Below are experts of layer 3 (counted from 0) of a mixture-of-experts language model. Rows are named router (the router's row for the expert) and show model dimensions 96-191. Each number is 128 + 32 x the weight over its row's rms, rounded and kept within 0 to 255. Numbers have three digits each.
Before each expert's rows: "comes before" lists some tokens at least twice as common just after its tokens as in all text. This comes from a sample of Wikipedia text that the model never trained on. Tokens count by the router's weight.

# expert 1
comes before: ", ", "\n", "'", ". ", "-", "; "
router:145155120165109150085189150129162157131147141113171142121107178186134103121077130089170169176080178108124166134130108157125084148132131186115086139123181149104085121108103143126126180147156156121165163147173109090158130146132133134096095100131170181142119062157106119134156119094083094179

# expert 5
comes before: ", ", ". ", ": ", ".", "\n", "=="
router:171158095120144189111165129191126080141165117143091134130131127121128127130179132094080170167149111094174108114133083149144165128152099120141139178113111081113120115159091089142163135132178131102186134130140050162096154138127103140168077131180133078171152076111125141166114158118159107135

# expert 31
comes before: "(", "| ", "and ", "=", "K", "– "
router:102122151094111118086085092118156151093144115148118105099141117148143098078086120098135114080122177170170123103113062044080160106135157125112149094142168182104159069102128149103099150118128135108075139165105195155166174114099125112138127113118115132084107125146137177164146094172108100115

# expert 18
comes before: "the ", "he ", "a ", "his ", "it ", "they "
router:149106110125121105158145178129102133115159128107190087092118102066170142080184122117137117096098132131112107132160151146107109109078173120165154189168086215111128132156199115160116132106122146166110149158143082134134142121136047128073131091116115156159095103071167155133094109177100104115

# expert 12
comes before: "0 ", " ", ".", "0", "1", "% "
router:144144162119149078185176051107146065097121082124122159080106109123170081137067082140113184114153147124135112136135120163159131159093091126179050110182130146111150070087071036091084101112162126147171160096136110047076085079156160089083161132183137098133109108125107112143125105128130156134

# expert 3
comes before: "- ", "\n", "\n\n", "\n  ", "​", "Kingdom"
router:105151096129128180086118144140094140148101105143153097178096149080088155086080069115135136150116096093059176113115160168167113195104118142085119122076083157130127116061104154106136125141180152147181126146135103113118102188151093137112083172166165149179152126101168098080132121064174152118

# expert 13
comes before: "the ", "201", "200", "a ", "199", "198"
router:138156106106184135131081107111101113090208153154138085155146163147140111145084173132094156155160113090078113101142165118082162070114106131114143097129196145107115182138105196113112187099113119097055070147142182122155174142198067112138111142087149084137194138139147135118101118166179070181

# expert 7
comes before: "in ", "of ", "to ", "201", "by ", "202"
router:131109169121127035103125118087107198178162115112120185191154134110065143107156108161113090172095095127068166172047107131188111054082144168168151115102133125085093232169103157123085056147075175164092094088150106138092175124081121130164061108073151089105152170134103095081105111207109158130

# expert 30
comes before: ", ", "ing ", "ed ", ". ", "ed", "ation "
router:132146107146069197140068078149109065122166130087143169110170149187073117150197197048106123130157061142151114167155091088136157096119093167145145122109151114125139102094167115102121128158094133126172105102174150131059059141187115165161122146167125056152096122128176140107107138043154100160

# expert 4
comes before: "0", "2 ", "2", "1 ", "5", "3"
router:159136085092071097151126113175159142098111093126128096146147131184093167115122145123079159123099169119108128179129158139153126103117068066175146095141104146123109133195097124111127132122137204136167093134118181105150102162131189108135130103176167113140145154111114147114104114134094145169

# expert 24
comes before: "The ", "In ", "He ", "It ", "==", "On "
router:080162048085117114122140107162143132163090169116167083154087148184104140119104163105097112140149102092141157124135098166151115107126114128104121093142175129076120138196142116157098083141167063068145147049184151119133172073120150138125096147112082122114080175132104155156090124085098091097

# expert 25
comes before: "\n\n", "\n", ",", ".", "000 ", "9"
router:115158136108100138136146124087107152074127089173145151132084113120054164081189119174155165121139142102128175141107100163166150117053128107105111194093134118149110124033137164171097157148169061156124088091075163124112118153043160128103150093147147110127110136097135098144111077095104136149

# expert 0
comes before: "was ", "and ", "is ", "which ", "but ", "had "
router:133116088097118106117068150162158195079141103104118111142099145118122119113106131091109111048092132184122158109164104100123104102087157109108126110125176102162088105109144108212162184101162138162090115141107111154173153109111122155142105089124129098138178143157128084129181127175131129173

# expert 23
comes before: "–", ", ", ".", "; ", ")", ") "
router:139127159133154099117125151152147101168113133114108163133075064179131188138100102129189087128115122129164171134147123145153133081139159068122106094164102079132084153143113154163158153047094141185140070165163118180172072176109107088103108131087170090162117131159126110136117144061111161151

# expert 26
comes before: "of ", "and ", "in ", "to ", "for ", "was "
router:124095110135110148142100105131142117166105131135077161086140155090121165164145212126091138108200133087157130157118087039164137066090130123157171130084133122130075093066093086044117107174123120129083121133096083133130127141108120167181179153113139185178140119148141140082136127138110143125

# expert 28
comes before: "| ", "(", "|", "/ ", "% ", "km"
router:090155140087124183082164103105110119135092115129088147122170078073149156152104088165140119129127161148116163155136166141103152131107108136111088123172052117128077102134145142101145095109179134087206090104143150078117073145136142060084108133142109209089181110133096092148140126126133178080

# expert 14
comes before: ": ", ", ", ". ", "by ", "by", "not "
router:110137184163139101097111112128091124173161153129134136132077121066123127154112106188090141160109124092098086202137130151123134118128143116151164125126145196139176083144132057140207070157184073110154092112136153125117113134134146112169149117093085130144162105182096098079076147100150140082

# expert 35
comes before: "==", "= ", "\n\n", "===", "The ", "== "
router:166128172151079170135146184167101095136130154135157092163104148171169089109128145153160117127202106161129088097078131141120184172127124140159092106160127113120096137153134144111145081122102075132195106106103115099129134128132141108071103033093161090124086097110068177153102137117120101164

# expert 6
comes before: "the ", "to ", "a ", "be ", "his ", "in "
router:145095163092177158121101168081067209182120152111121148121110114084151134178137176144104139121195173147149148103187111094129065104123112172152101167186099135101118115045139132134151150103100169104114142207125124182145145117145079119131116145088191150126098101138138155122109109098125134116

# expert 22
comes before: "| ", "|", "|---|---|---|---|---|---|", "|---|---|---|---|---|", "|---|---|---|---|", "|---|---|---|"
router:122111145104138111150156186179120088106086152143143167111098163161118137090146136159209097153151085160112099148136167150161155194091108116108136124167093135117156137151192167116147103189154102109149128113069125180161170087141124144099116141123075164110085178146117134155088123095154115083